Weights of a small mixture-of-experts language model, trained from scratch on English Wikipedia.
Experts: 256 experts in each of 12 layers, 32 GeGLU neurons an expert, a softmax router, a shared expert of 64 neurons.
Training: a variant of Adam for the experts, 1624M tokens, 12174 steps.
Below are experts of layer 7 (counted from 0) of a mixture-of-experts language model. Rows are named router (the router's row for the expert), gate (a neuron's input weights, with its number), up (a neuron's input weights, with its number) and show model dimensions 40-79. Each number is 500 + 40 x the weight over its row's rms, rounded and kept within 0 to 999. Numbers have three digits each.
After each expert's rows: a language model's description of what the expert responds to; "gets" lists some tokens that make up at least twice as much of what it gets as of all text. This comes from a sample of Wikipedia text that the model never trained on. Tokens count by the router's weight.

# expert 31
router:538483440473503459536477407479505500481520534529473497555513501551516428475472546443523464485495466558500425507496494556
gate0:526486540470485544517530574475540424573434512496496517466455473492474526460541416478509497549501494491475548440520575508
up0:455514461560546487468452480478457542462583456511478483511523585494558472521442555514515422498512485510465441549507448507
gate1:498478523446424491513529506499499463545453517513493575465511462507485417453530475535541444524536440516475528435461572514
up1:530511573375452510470555472596546479555411570520482507480491492477477445485514449532494499517483520570487537467584516473
gate2:503493463520479432521464439528558551511523523421520506453502501515532471537496538508495542494489529508487543476553489503
up2:455507403480515484492501555503560508507576505550536491507500518510571464493505499476460556480475550448497458573591464560
gate3:492465474486430500559513489569522451490485487486498482466531484480457487526488531497439530473560516591545439472533487498
up3:499491509494567475461442506448451501516500486516532558523459497524557496466474472441541457483416509404496577548485571506
It responds to: Indefinite pronouns, nevertheless. Pronouns and common verbs in narrative prose (something, someone, they, want, think, to), the "the" inside nevertheless, and name fragments in rosters.
gets: " to", "ing", " the", "the", "'", " they"

# expert 58
router:503445500539511480533494503479525574495508499464482540565537474632525435475459574433519475474476465467504478566528518508
gate0:496476501459408478532438464529533402489536466526535561463539454494466539516545510555503485469472561503459469473548522524
up0:504541517484522506500512499451573533482446512463497507501560525534450474480522583489505435496484570527564543487539448546
gate1:539560539497489540442451485577453509508482514499553440521508509467494506526524504589423545541512533463483503530434501422
up1:472552508492518474578497534517502477534506540481519471531524493501470523461475463492516510458449612495559519475529414503
gate2:511487489472561530546455506529471408497427456543453553471519528480521448506461453477521488530553525551529439513457473492
up2:557521492490468512510484512489531499479518487524479461546525411474506499565493471546453445540434454501526444447520496482
gate3:464515500508466562506490529498505544518446439416542509471535431513497433447514514539473435504429430538488514485447514492
up3:565513512505506523441463458496488468484538569576462493537473529504509558563464483432541568530564514417525473535541450527
It responds to: Pronouns and object nouns. Object pronouns and plain nouns after a determiner, such as it, them, him, way, order, and IUPAC name in drug infoboxes.
gets: " it", " name", " them", " they", " him", " It"

# expert 5
router:531479527485465469497513531458510488573539543442481533543532492552494470489449549458527475500406459512545450516503520494
gate0:387525464435461500481511507503446449483417589545482530467530498523489480548478514467427524486443482504550477590501494461
up0:578470498532533497513511479490545544516574435463481480526520510495539511464527470502565453502571488523468539448502550544
gate1:588525513543517531513512531504522460484473567500545508525488569489554434509550454476439514447549356554547486479528556504
up1:579481485489500490518524545454492463535566530465564493513483487520516501492558472448524549490509514507575565450542562516
gate2:503511527470441491493509452471523459513524489458442527459512502504531492546528439435423470522508478485396420490515455482
up2:507466515502441499485515423502513475525495489457405519461514507504574493526429433497506489481510440405405461470509467497
gate3:514463509505537483520539487497497471519514464437446433493454522519486467494495567514541492487555474577490419463474515541
up3:469417547535507522504488540477536502548513429476540482512483529487479462453540493483503522538539505511502482418498504548
It responds to: Dashes and digits in ranges. Hyphens and en dashes in year ranges and list bullets, plus digits inside years, coordinates and times, e.g. 2019–20, 1870-1872, 73.4675°.
gets: "–", "-", "9", "5", "2", "8"

# expert 42
router:516413425490439503503486509485480559508471552516480570510524504571539469494503587500566505459490444464516463557520545528
gate0:477527492509508421518506484499483471509517490507548564445463466530554394518543548541477498526528539558511454549535464487
up0:508498514460572522472531508529489595522536500479512405535504501479463533456468452462577518507484475505500499452466520523
gate1:456502517482441499567537482513428475566466465497447481504476457532532497552481440447540482447497516511481456443463514534
up1:548504494524554480498486523460513630461510570480572495554557524518460512424459520537460491613505467502535504537524507490
gate2:432559517515556530545499452463488503531445428466500432503497454533528477440506505431455460408546536559517476524471490527
up2:561438520479462495508535510526495512477519571479506544489462569485482512564501510590546516601473442452460533505530518492
gate3:544458516438443582579515579528474442498476506586532626470515525481562592519528539512546524384468485486564502530507493463
up3:494494444530540464479462473449587470526483496463496480535526530485489475514453474522434460528590472475526564500509545543
It responds to: Known-as descriptions. Descriptive verbs and adverbs after is/also/was: well-known, known as, best, noted, described, referred to, listed, Known for.
gets: " known", " well", " also", " not", " best", " is"

# expert 36
router:543379449482480483540511456519475499540576514471478530567539491525584511451420562481557452497477433472540472483506545515
gate0:534412539481489432482528490494446516459460504510517458506476509508474444502537536454466435456479500539484482459546516485
up0:525482541501502465469472524498479493481485465561508452510465506491496442533572574391394512446504509530480452434551541509
gate1:453573511445456474530430485490576528469465451439461492561518507507475457578512438495496471392529538511562478439483482459
up1:567457549570531459440564510495447498522510535577513514424525501500508519411511573539572498568462449477481524561536532509
gate2:546502531514511492483528484490544480445478514508464503477528505485512516437583523458412555533498525496484471503498436541
up2:550495492568541533502518480506442494529530522474507479577502504502507473460447548499493461500493516521468506531519509563
gate3:633440472483560498431518546446490482488519503557539530524541452504486537501534489444529524457567434522561487464517487461
up3:588475479528579531446566511509541457474492473529525515511494503468454535512539482473474539471555423509564531401493532498
It responds to: Determiners before new entities. Articles and possessives the, a, its, their, and adjectives like new, local, residential, foreign, before nouns about organizations and plans.
gets: " the", " The", " a", "The", " new", " an"

# expert 10
router:571508501429501501573543435479445570563520538455498495572554448552466500428455520474495473503451476504505490569519536522
gate0:455498516521475471586519468434435603487471480519543497512513485495532450537448450459447523547462476539518557460450476490
up0:487516516532504476565579478410445611463504452550560475527489502485523505489521454457446526559476480565533557460445479506
gate1:506529521524451539518463516489444489558475566519452526456514507499523537508501542512553538486515503488453489425477493504
up1:501499468489512533526470531455455490501446539488496508473521535519511525421526497464524474557555509472508511479523510496
gate2:420512493539424458514568585518460599550510430468521490469516510514536506455515476470496564501448478495578520530498548599
up2:496531517509462485515476571546466571507556448428528413512510477478559529460473472487455564511486517534553556525519493544
gate3:501499475533525512538515483482450432503552482567511450500532517500513414469472480525510556473488416566517462457438538497
up3:515525472501536497519512453515457427466540437521552424480512555466484475459507457525487586512515468593518483425442540489
It responds to: Surname and name pieces. Word-piece syllables inside personal and place names, especially Slavic, German and Anglo surnames, such as Karp-ov, Ebenez-er, -owski, -dorf.
gets: "y", "er", "z", "s", "ie", "i"

# expert 48
router:468429463455439460511519467455430581577526504476465507451593472522499453452457537442568473489460450500489476520513532552
gate0:500439453523540484532532481545463434554489599453396490525462487559483482461487556486590467440467484433555484515503497532
up0:499439458515624560497429497518505432541461549499445489445459511484431474457534494522580504524491503493520524481468466475
gate1:492477491500523493536479521519547481495495462494542506459434555481511538479541438356425473512534463461503547451482513507
up1:495474522545479509508509514465478529489464565469506500561528449516491486586468482594545510497429510542544454534588510561
gate2:466537452437516522548586463548505486550519512446520451500517531498465504461572504412593505498536516494485477504496520588
up2:474549461430509547526567467541489488547488486499519466500545524479437508456569524483589519510522493486453489513488525553
gate3:508507452487529414550542484476504469614437531573499452474530459497496492468500450489512486501485490531506430554518515569
up3:461490565548489558478463524504480565414574520386513518521456569501513506521503536484508504506508484419524571403502555458
It responds to: Date and score digits. Digits, dashes and punctuation in dates, seasons and football scores (2019–20, 0–1), plus fire, forces, troops, Secretary.
gets: "0", "9", "–", ",", "\n", "."

# expert 50
router:489502447465532461529587422442435525543485502514503488520545500546535487464389517461492485455453495521510482551536533561
gate0:600470412580498477478488476485463518468396511571472505511486496516546548474528519563481573466499455396494414438454534504
up0:549516444557526497485529461467469554464442461582483503469439514480451566517519469573494575463527512434512414411482543478
gate1:508558531463508512547515514559472527473581453514472466574493525501470433425530550450555475519533546533524544512393522436
up1:436502456566508493516564488424500497522485433512486491417527500515476534518517515553473567533416461449594464496472532501
gate2:495520515453531527482548457438526492532581452520417452513517492499452545542435515472456508418554501509520455517452538490
up2:514516479479474483540520545503536524558422530533565511468523517522576541532504486519482498501474454534520542503488474488
gate3:491514468475496462483526589579550477485427542563514540461503466489500517534497510537436456518552499559443494541490513478
up3:458488442526554536516508583481578449454487469490576534473488488500479485480503478496467489445495479504510491411502424493
It responds to: Articles and plurals. Function words and inflections such as the, a, its, plural s and ed, including 100s in cricket tables and Rothschild.
gets: " the", "s", " a", "ed", "ing", ";"

# expert 53
router:532532470409507489513514494520421506573495549450486529509535460551514459442450533476540456526505450524549452472491504526
gate0:417460430464463498484507548504473445601510450557512491509459481530584446536556489510490496444545487555577534440480484534
up0:528513526505524477508500446442538538432457555482528510496469535485444541479455543472506449542487529473507480529513492466
gate1:538518474521437403593481496513469533559458549428545583495570515520522495577530510481483502496447549446566522487514462532
up1:446452484509585577425560475465526512509531435547435476529494534478449476425458504485512483514518469551454477507531504508
gate2:502489565469515469515507474476453532483494497482489485486483464500503545494418476530491486514516475519505495534466508511
up2:582511524516542440564559511491447496468478508462572421491519464504486506456444385534516514489478524532491549513542495496
gate3:482497505569520541477484521440488458492424585413486502525517561505498519453564456485522477516467520462576504483517484461
up3:469502513441473507525460514576532499522570457483504515428514513486538479559416523515516484474462494460454508535551507514
It responds to: Foreign name fragments. Consonant-cluster pieces inside Slavic, Nordic, Chinese and other foreign surnames in sports tables, e.g. Segerström, Shenzhen, Bacsinszky, -ski, -berg.
gets: "-", "d", ":", "k", "j", " ("

# expert 63
router:493518470481517472517497444473528522553455551477488557519498512550493440484474546450480445484507451500517465512527502515
gate0:478518470603479499485495523494500439577504544470535546460482514505471535444479505463441487514504517550508509429502454537
up0:485460537426515505520572483573526511506555485405512417461527479495557502543467557524481418456526563501470466520505515422
gate1:525462443486480421507476534496515461517458490446489478442501461501482566435536464433526491473493520523472388526397507462
up1:487472492475511504514445561540523441475494481415536456377506490482470525425545427487493490470517529530489431496413530442
gate2:520505534549530392484509468476518481504506558548485443505489477507494463520486479470476443455479478493510541538502486561
up2:519536503495527419498531452482496477511487517534520491470488477491477495485528474519484428474541462460549539438553474570
gate3:463516457417485456454493485500512427549590489494497480552498458511500495550440477415510448482562485562456448450445513502
up3:483534463433528486474490523507509421552569425535516551494462474481450499540474466450486477488559510552495499486533481465
It responds to: Name pieces after initials. Letter pieces early in names or foreign words after a capital letter, such as Gh-et-to, Sh-cher-bina, He-nne-sy, G-dy-nia.
gets: "el", "y", "e", "h", "n", "ie"

# expert 40
router:517447437438512477522489434467509606528471545454474523566552452559501445486508552458531498461462511518482442552486529516
gate0:550544518487436497461551454534471494503489561481487492565478516521592529508452481514536442512520484523451439434472458506
up0:485443446433555534516468554484519521518552478532512505501562501527436507528609540462501532428489456476534537528520564531
gate1:512559470545450531491418496568539505477437512493504427464489503481418583518539469590527492424513529420464439517536540540
up1:561556514535469503436477532422526598525523504472441598487517516514461487522543560476470475468464503549544408549531490506
gate2:473419528527482547503480546471533434450518487537559461455502586479488494482508521528420474583513535384504504454560571529
up2:594510522477418524493538448544515474534465512547482509510602417512446452490510512465511447452381521576448501531476472481
gate3:520542523500483466515478516490506438446563508480522514546457460506414516453530506541515498476543445498484503493493535443
up3:511494548479487491535520515434468427506589465484477478611500502492407477483486481560440550438466542510504499433397483460
It responds to: Mid-name fragments, spaces. Inner pieces of foreign names and words plus spaces after I or You in quotes, such as Gins-berg, Ging-rich, Kobay-ashi.
gets: " ", "s", "ment", "st", "w", "it"

# expert 19
router:478533464500496428502513491373496530579512501467487549529513467550532454455467510504558457479414462473549443496532505595
gate0:562522544503515505454504477505528459467466447549522523536556501501514506491537454467461474414451437542536507568528527504
up0:587507511533489493450510492493579487475446486579516489554521484486523528526547445477424481474434457537537489559520528497
gate1:520491456496447504552511534481506560518438551501475471486493468512611556504473479460490474475496580471508399528461457528
up1:556483521473528475399433455530514494457549450517508540547532533521456443523540526470512484481526368478439524534509593531
gate2:473467455508502453505468529476448529473567502471520532506459473524497481464532461532498469517434526541523416399476512447
up2:503456462460494473536454510494543511575508471530517456535527563513453518493497499486519507467507538536486450450484524510
gate3:524518492465445484505462454548440445479504487499495481594522477491463530519511493428499492474488500458514575453492579543
up3:476529500531494512528455445510522513441491469531549499558503516464497485529543516509539538487459533456496519465534511514
It responds to: Mid-word syllable pieces. Word-internal syllables following a first piece, as in Pen-gu-in, fi-gu-ring, Col-in, tra-je-ctory, flu-id.
gets: "en", "gu", "y", "i", "n", "o"

# expert 8
router:514512483464459440522562517494509507537525568532468523529541441570508453440449477458532453495493467458575472504512514549
gate0:483506459466499417500525507496502529511477426479533412518468513513515475517536534496431472561526540486490538538505505539
up0:457496426456461460488546497498542569547490401464502405468480494517536455500528551528396472539525593481561507499530463534
gate1:601436460522485562502515528526485483521469478508486559500483531499460603413498458497459499495554538500492473506468427537
up1:544490522516516473506537472498485480425515486514469458535592496524433469532471479535537585491502548498471587539492508459
gate2:481537538513474468452461380465509539513457538477391489544522468516489485606524475484448505460499448598486512494437536477
up2:511472472515535538538546575530454489487513489469600483463474565502536512428469532504549441503510516436514479550536465545
gate3:506513504562460551502454499500434540427492591452476453471527517481549462521492476474555515472519530487500484492552576560
up3:509544444552504518517468510470466507479501552483430467421518480487557433487467483495483568492507503470470510497575634541
It responds to: Word-initial fragments. Short early subword pieces inside words, especially ad, id, re, dis, as in subadult, addiction, Steady, Frequency.
gets: "ad", "id", "re", "d", " Ad", " were"